Below are experts of layer 6 (counted from 0) of a mixture-of-experts language model. Rows are named down (a neuron's output weights, with its number) and show model dimensions 144-191. Each number is 50 + 15 x the weight over its row's rms, rounded and kept within 0 to 99.
Before each expert's rows: a language model's description of what the expert responds to. This comes from a sample of Wikipedia text that the model never trained on.

# expert 29
It responds to: Table and infobox labels. Header and field words in tables, infoboxes and results lists, such as Date, Location, Total, Runner-up, Scientific classification, round.
down0:64 47 51 58 46 66 50 40 82 46 31 61 55 74 68 53 36 72 48 62 47 46 49 47 36 34 55 61 40 37 28 54 48 60 40 61 56 85 52 52 42 36 52 55 59 36 63 63
down1:61 55 63 70 37 31 43 72 43 55 24 39 57 58 53 64 92 41 57 53 60 51 43 56 34 43 31 39 59 47 34 36 63 51 43 63 63 45 56 20 57 61 49 46 57 37 58 50
down2:59 22 52 26 53 61 92 39 53 64 66 41 65 35 52 55 38 51 73 44 44 67 58 54 44 61 51 57 53 73 58 52 43 23 43 39 58 61 37 68 55 43 48 32 55 87 58 52
down3:63 42 42 42 26 32 80 55 72 60 46 66 60 44 47 69 45 49 42 50 44 54 78 57 72 63 35 34 58 38 50 42 47 52 39 53 38 49 27 47 52 67 40 34 64 38 25 70
down4:25 39 60 56 51 62 53 64 50 56 48 35 42 50 34 62 72 46 61 28 53 80 66 49 32 80 58 67 41 46 58 49 53 65 50 36 21 26 15 58 62 47 33 83 76 40 43 39
down5:37 66 55 66 66 53 28 70 72 71 60 31 52 62 48 40 49 19 78 54 40 36 44 21 38 72 37 19 60 38 76 60 60 69 89 40 63 45 51 49 44 58 46 41 72 25 66 37
down6:68 51 54 46 45 41 28 48 57 62 39 46 41 53 41 61 36 56 45 63 52 61 75 57 40 48 55 42 53 68 60 35 40 34 57 45 46 45 68 66 66 89 46 48 59 31 52 54
down7:29 50 51 76 56 40 52 58 46 45 49 61 74 52 69 60 54 36 41 52 28 50 44 56 99 34 55 46 23 64 56 33 60 61 22 39 59 85 66 57 36 46 33 29 28 68 67 67
down8:75 39 69 38 57 60 60 58 45 42 47 32 61 60 35 59 65 47 39 39 26 61 65 54 34 09 83 61 44 22 51 20 54 70 42 50 27 56 39 57 43 54 66 74 56 28 53 44
down9:45 63 38 48 77 52 50 50 43 63 42 48 62 35 68 62 70 65 52 63 72 84 43 38 68 54 80 38 17 69 32 77 60 43 35 76 50 02 41 40 44 59 24 53 62 43 38 46
down10:46 52 57 75 45 60 46 39 43 51 49 65 60 60 36 50 43 51 33 39 55 54 66 61 56 62 28 35 60 48 37 71 28 53 42 67 60 65 99 55 70 61 40 63 38 59 49 61
down11:56 53 47 35 37 46 60 49 42 40 62 26 83 53 41 45 37 49 22 22 69 70 55 50 42 50 39 42 58 31 69 13 68 30 55 38 48 51 66 41 51 17 38 50 45 47 49 51
down12:59 64 52 55 76 30 60 54 28 30 35 54 69 36 55 52 35 40 72 72 15 73 75 15 46 55 46 42 76 57 14 58 86 53 52 42 35 67 56 49 27 43 55 45 14 46 59 25
down13:57 94 73 43 73 57 60 41 51 56 33 39 41 92 66 64 46 62 38 51 58 57 66 49 58 53 78 57 60 61 45 71 58 39 31 62 24 41 73 66 13 85 41 40 43 32 59 30
down14:57 42 47 75 50 46 48 37 52 63 52 48 61 73 44 63 40 58 41 57 64 63 61 39 35 30 53 74 59 42 55 62 35 43 93 44 53 09 61 48 55 43 42 41 47 71 51 61
down15:25 44 87 53 47 57 43 33 23 43 54 32 45 65 17 50 40 19 53 47 34 48 77 58 63 48 42 32 75 48 60 15 19 54 72 42 56 53 53 11 58 42 76 50 67 35 47 59
down16:44 71 58 49 32 58 54 06 47 38 36 46 43 63 48 43 46 77 24 41 20 41 65 77 59 24 67 34 49 32 57 77 61 73 39 75 51 46 45 56 65 62 63 43 58 49 43 62
down17:57 28 44 71 47 76 45 71 31 50 55 64 70 43 34 40 55 42 41 75 40 39 32 34 46 54 34 61 67 49 52 41 48 70 49 54 46 49 53 62 29 60 65 33 61 35 25 66
down18:64 39 33 55 42 53 47 15 53 70 28 19 46 43 53 49 26 50 53 48 55 68 28 48 44 56 78 73 24 53 42 35 56 37 61 49 41 46 70 47 50 23 70 71 45 69 26 62
down19:70 29 77 68 40 47 86 50 35 06 61 67 64 50 55 61 64 78 36 36 45 50 38 63 42 45 62 64 58 79 50 67 56 28 28 40 60 33 79 76 56 65 61 69 56 37 57 51
down20:41 36 71 38 27 40 29 43 51 47 36 41 68 68 45 64 39 38 34 40 57 55 38 57 45 36 58 59 66 61 34 64 41 66 32 49 64 37 46 23 56 80 75 63 46 35 56 30
down21:57 45 69 53 21 35 47 42 62 45 47 32 61 73 48 53 34 53 61 59 66 67 47 70 85 41 52 47 87 48 37 80 65 49 54 59 45 40 61 67 54 62 35 21 42 53 65 53

# expert 48
It responds to: Head nouns for people and groups. Nouns after the, his or possessives naming people, kin, groups and works, such as brother, son, player, team, album, him.
down0:39 80 31 60 14 54 24 45 38 40 25 32 64 62 56 54 73 44 51 54 55 84 46 48 74 69 39 64 71 44 46 62 54 03 48 63 39 51 50 54 39 51 55 68 54 51 32 48
down1:51 48 56 42 20 36 42 65 37 57 55 68 41 80 28 36 15 52 67 48 46 51 62 54 63 72 23 55 55 52 22 65 67 56 55 43 55 62 76 74 72 39 43 42 35 51 50 57
down2:45 58 13 42 53 48 69 45 52 52 53 36 46 78 38 65 41 67 37 37 66 84 58 49 55 68 55 37 27 28 22 51 27 30 59 65 37 43 54 33 36 66 51 40 75 41 51 30
down3:64 53 30 55 55 53 52 41 46 42 41 78 48 51 51 45 51 45 24 40 70 76 62 60 38 53 47 41 36 11 43 62 57 21 38 29 72 70 35 62 53 55 81 78 50 67 29 68
down4:59 65 57 50 60 78 60 55 48 81 50 31 59 27 30 58 43 55 49 54 36 27 43 56 68 39 37 54 73 50 42 45 20 40 38 51 55 22 45 41 56 52 54 39 36 55 55 18
down5:28 51 11 42 72 47 57 35 55 41 19 43 84 37 72 42 65 19 66 32 83 60 30 63 54 58 55 19 55 70 70 65 51 28 72 47 44 47 78 37 83 36 56 28 38 62 42 61
down6:77 50 53 52 51 55 79 55 48 44 49 38 64 64 54 62 61 36 31 47 70 40 18 49 41 34 58 65 47 61 67 69 55 54 71 48 61 45 46 55 32 64 76 50 57 51 50 26
down7:80 27 59 61 62 53 67 39 40 72 59 39 71 45 45 49 67 67 46 54 47 40 43 56 54 25 64 45 45 27 51 46 31 75 45 56 39 53 49 26 82 74 45 31 45 57 52 75
down8:47 61 67 60 37 31 38 41 47 83 52 46 28 81 42 37 56 59 73 51 44 48 59 44 56 53 46 47 96 54 32 45 60 36 45 74 54 31 50 42 46 31 09 62 53 62 58 68
down9:47 49 30 58 98 55 52 65 47 28 37 49 50 44 47 44 42 60 25 15 51 69 32 59 38 49 43 16 72 49 49 42 66 36 39 53 54 81 54 69 48 71 64 54 47 67 76 33
down10:51 58 58 35 30 42 38 30 56 66 36 41 39 42 80 22 50 36 62 45 66 35 41 22 25 52 29 56 59 50 54 66 54 41 45 49 62 10 40 49 36 38 45 22 73 52 47 63
down11:48 47 52 33 75 29 43 53 55 67 78 49 40 25 52 58 48 50 51 42 63 35 75 70 31 40 58 54 64 24 45 61 58 51 46 43 36 79 46 53 47 53 48 60 43 41 32 43
down12:43 39 55 43 71 52 50 49 26 48 51 91 39 56 65 55 52 48 49 48 55 69 64 50 28 57 58 55 64 29 51 80 56 55 52 44 70 55 57 61 35 56 71 42 44 68 77 38
down13:70 51 61 75 48 54 42 31 36 59 59 61 58 69 75 57 36 63 77 42 80 32 74 63 50 66 97 65 42 36 61 71 38 81 76 32 30 54 43 56 61 65 32 61 49 56 59 47
down14:53 59 44 48 37 69 42 54 26 39 69 44 49 34 42 55 64 63 38 41 21 56 46 47 67 72 58 54 53 26 30 63 71 62 52 55 49 82 77 49 36 42 51 15 54 71 51 42
down15:37 63 32 08 57 41 53 72 58 40 77 72 66 56 61 36 34 51 62 67 39 47 58 45 43 39 61 57 16 30 40 35 34 45 31 35 59 54 64 24 65 68 49 33 65 50 65 58
down16:60 81 48 17 52 54 57 31 74 27 45 66 53 39 50 43 60 32 44 40 53 60 46 38 67 88 67 54 29 48 70 59 59 28 29 60 71 51 61 31 55 60 61 34 37 58 91 45
down17:39 52 35 56 35 46 69 62 44 50 32 31 67 27 41 67 44 21 52 39 63 67 51 41 37 60 39 25 49 49 36 43 41 61 58 87 59 60 46 42 53 42 36 47 47 24 60 53
down18:37 28 49 64 31 36 54 73 28 47 51 50 29 31 41 33 57 48 51 75 64 50 38 50 40 61 56 49 62 45 69 42 56 52 64 58 56 38 35 43 48 00 58 55 85 81 38 70
down19:72 62 47 41 26 73 47 45 54 66 53 26 79 63 53 46 62 42 48 52 49 42 41 75 63 57 78 52 28 74 55 32 71 57 54 42 61 32 32 59 50 53 73 61 74 41 63 59
down20:64 27 42 71 56 37 39 65 63 38 59 80 55 41 38 72 19 55 67 35 41 44 58 67 78 39 32 57 40 51 39 37 40 33 67 61 71 67 65 48 54 78 57 63 45 32 43 70
down21:34 45 36 58 36 56 58 41 58 74 38 25 55 54 32 66 72 71 54 38 68 50 24 45 56 69 45 22 47 62 73 57 53 53 40 46 02 34 56 40 38 69 35 45 57 42 26 62

# expert 32
It responds to: Event verbs and prepositions. Prepositions and event verbs in historical narrative after was or a comma, such as in, since, after, during, founded, opened.
down0:71 68 58 46 33 75 61 56 53 42 42 50 62 84 61 73 30 67 48 49 15 55 69 74 47 32 49 57 22 49 84 59 46 92 46 73 54 45 56 60 57 47 58 50 49 46 45 38
down1:47 50 42 25 58 59 36 49 15 53 34 48 50 58 56 60 21 47 53 64 22 39 24 42 79 73 37 74 57 87 53 63 61 54 53 70 34 47 50 49 28 54 55 78 30 47 44 79
down2:60 68 33 54 56 30 47 50 47 73 25 43 66 57 47 49 17 20 50 27 75 54 32 36 44 50 43 25 64 54 76 48 40 54 37 49 53 55 60 65 40 77 50 33 72 44 58 60
down3:58 36 47 34 43 33 76 56 68 40 71 52 65 48 31 51 51 50 40 67 51 58 45 55 26 57 53 30 41 72 51 42 71 57 53 41 34 43 79 72 82 57 53 41 47 40 64 18
down4:36 63 65 69 79 65 94 42 43 53 52 80 50 51 61 45 83 49 42 43 55 50 41 46 51 40 43 53 62 40 47 23 55 54 03 67 65 77 35 38 51 63 49 63 56 45 53 51
down5:47 35 66 47 57 45 63 40 47 55 41 61 53 32 45 65 55 47 45 56 59 39 64 55 83 48 45 54 61 51 58 55 49 62 84 51 60 47 62 73 59 29 72 28 76 36 50 39
down6:74 49 68 46 60 56 40 47 55 75 43 48 38 40 47 42 50 67 52 45 84 53 58 45 51 35 27 68 31 73 54 52 77 59 45 45 27 46 56 56 66 63 49 38 70 69 54 51
down7:24 56 49 62 36 73 37 42 60 75 42 50 50 70 37 44 66 34 58 41 59 66 64 47 61 53 38 72 47 20 30 71 35 23 55 65 50 43 46 60 64 49 40 53 64 64 14 56
down8:73 31 34 51 76 62 44 65 66 48 58 56 49 42 70 30 53 46 61 26 50 51 70 39 37 10 44 69 74 43 67 29 52 66 65 44 53 39 45 66 74 32 43 69 46 70 24 75
down9:69 33 53 82 18 35 45 46 26 51 46 35 55 70 48 65 35 44 60 53 52 28 52 40 58 27 65 53 43 42 65 37 50 22 84 62 31 38 50 43 53 73 75 49 60 64 69 57
down10:68 52 80 56 67 54 64 36 45 75 59 44 34 67 55 18 45 73 52 67 29 57 61 39 45 60 67 59 45 47 46 34 70 63 34 47 50 56 30 25 45 70 27 52 43 29 29 43
down11:70 42 39 39 47 74 62 51 52 79 27 28 46 80 53 35 27 54 56 62 72 73 36 32 35 74 52 29 50 74 68 74 34 53 64 53 68 44 23 59 37 28 46 50 35 40 56 43
down12:54 18 81 56 75 59 32 47 51 60 91 42 41 59 41 62 48 43 42 16 48 53 37 47 34 51 61 52 42 53 52 20 50 50 33 36 61 51 22 32 59 45 12 61 47 72 39 34
down13:46 65 39 41 30 34 26 55 64 54 01 64 55 55 36 62 62 50 30 64 58 68 47 78 43 29 52 40 63 67 57 60 59 76 52 85 34 26 40 59 57 41 50 27 58 52 32 25
down14:45 39 59 30 37 38 55 45 64 77 31 67 57 41 57 48 59 43 56 68 49 55 40 65 47 66 42 44 34 59 36 44 66 33 59 31 66 40 70 41 57 13 40 65 37 35 54 41
down15:51 39 41 56 39 50 42 44 34 04 68 46 35 24 25 50 74 71 47 44 51 66 33 42 42 80 66 65 64 40 31 20 59 32 65 52 53 52 36 50 61 45 47 57 57 54 55 55
down16:58 54 31 30 42 38 59 52 53 38 71 14 45 46 57 50 41 18 46 53 52 40 57 45 73 34 32 47 52 63 67 58 64 44 42 40 32 36 26 39 52 39 66 57 53 39 30 57
down17:46 48 44 61 57 70 54 57 39 71 73 49 47 68 32 40 67 60 54 36 60 55 52 46 44 64 39 41 39 53 52 11 45 66 37 44 45 53 45 68 57 52 62 38 75 71 43 58
down18:27 28 48 61 23 48 59 57 55 52 53 69 40 42 51 68 61 59 39 57 41 31 30 41 29 18 35 37 47 57 41 53 63 32 84 59 49 73 75 62 62 57 45 46 27 39 53 55
down19:46 40 40 42 64 47 63 27 57 31 54 70 23 52 42 71 88 47 27 34 44 35 43 57 48 39 56 17 50 61 46 68 63 23 41 40 36 37 33 42 35 35 36 36 59 54 40 38
down20:38 43 48 53 38 52 38 84 63 61 58 66 54 39 57 77 51 42 31 70 65 51 62 48 39 04 26 32 56 58 48 46 60 39 58 86 60 75 61 71 52 19 58 34 34 39 56 22
down21:44 66 32 54 51 59 78 26 61 21 27 43 17 19 58 58 53 36 57 38 38 39 48 38 64 69 43 67 59 61 35 13 70 55 48 31 29 65 71 69 53 63 49 33 60 47 46 53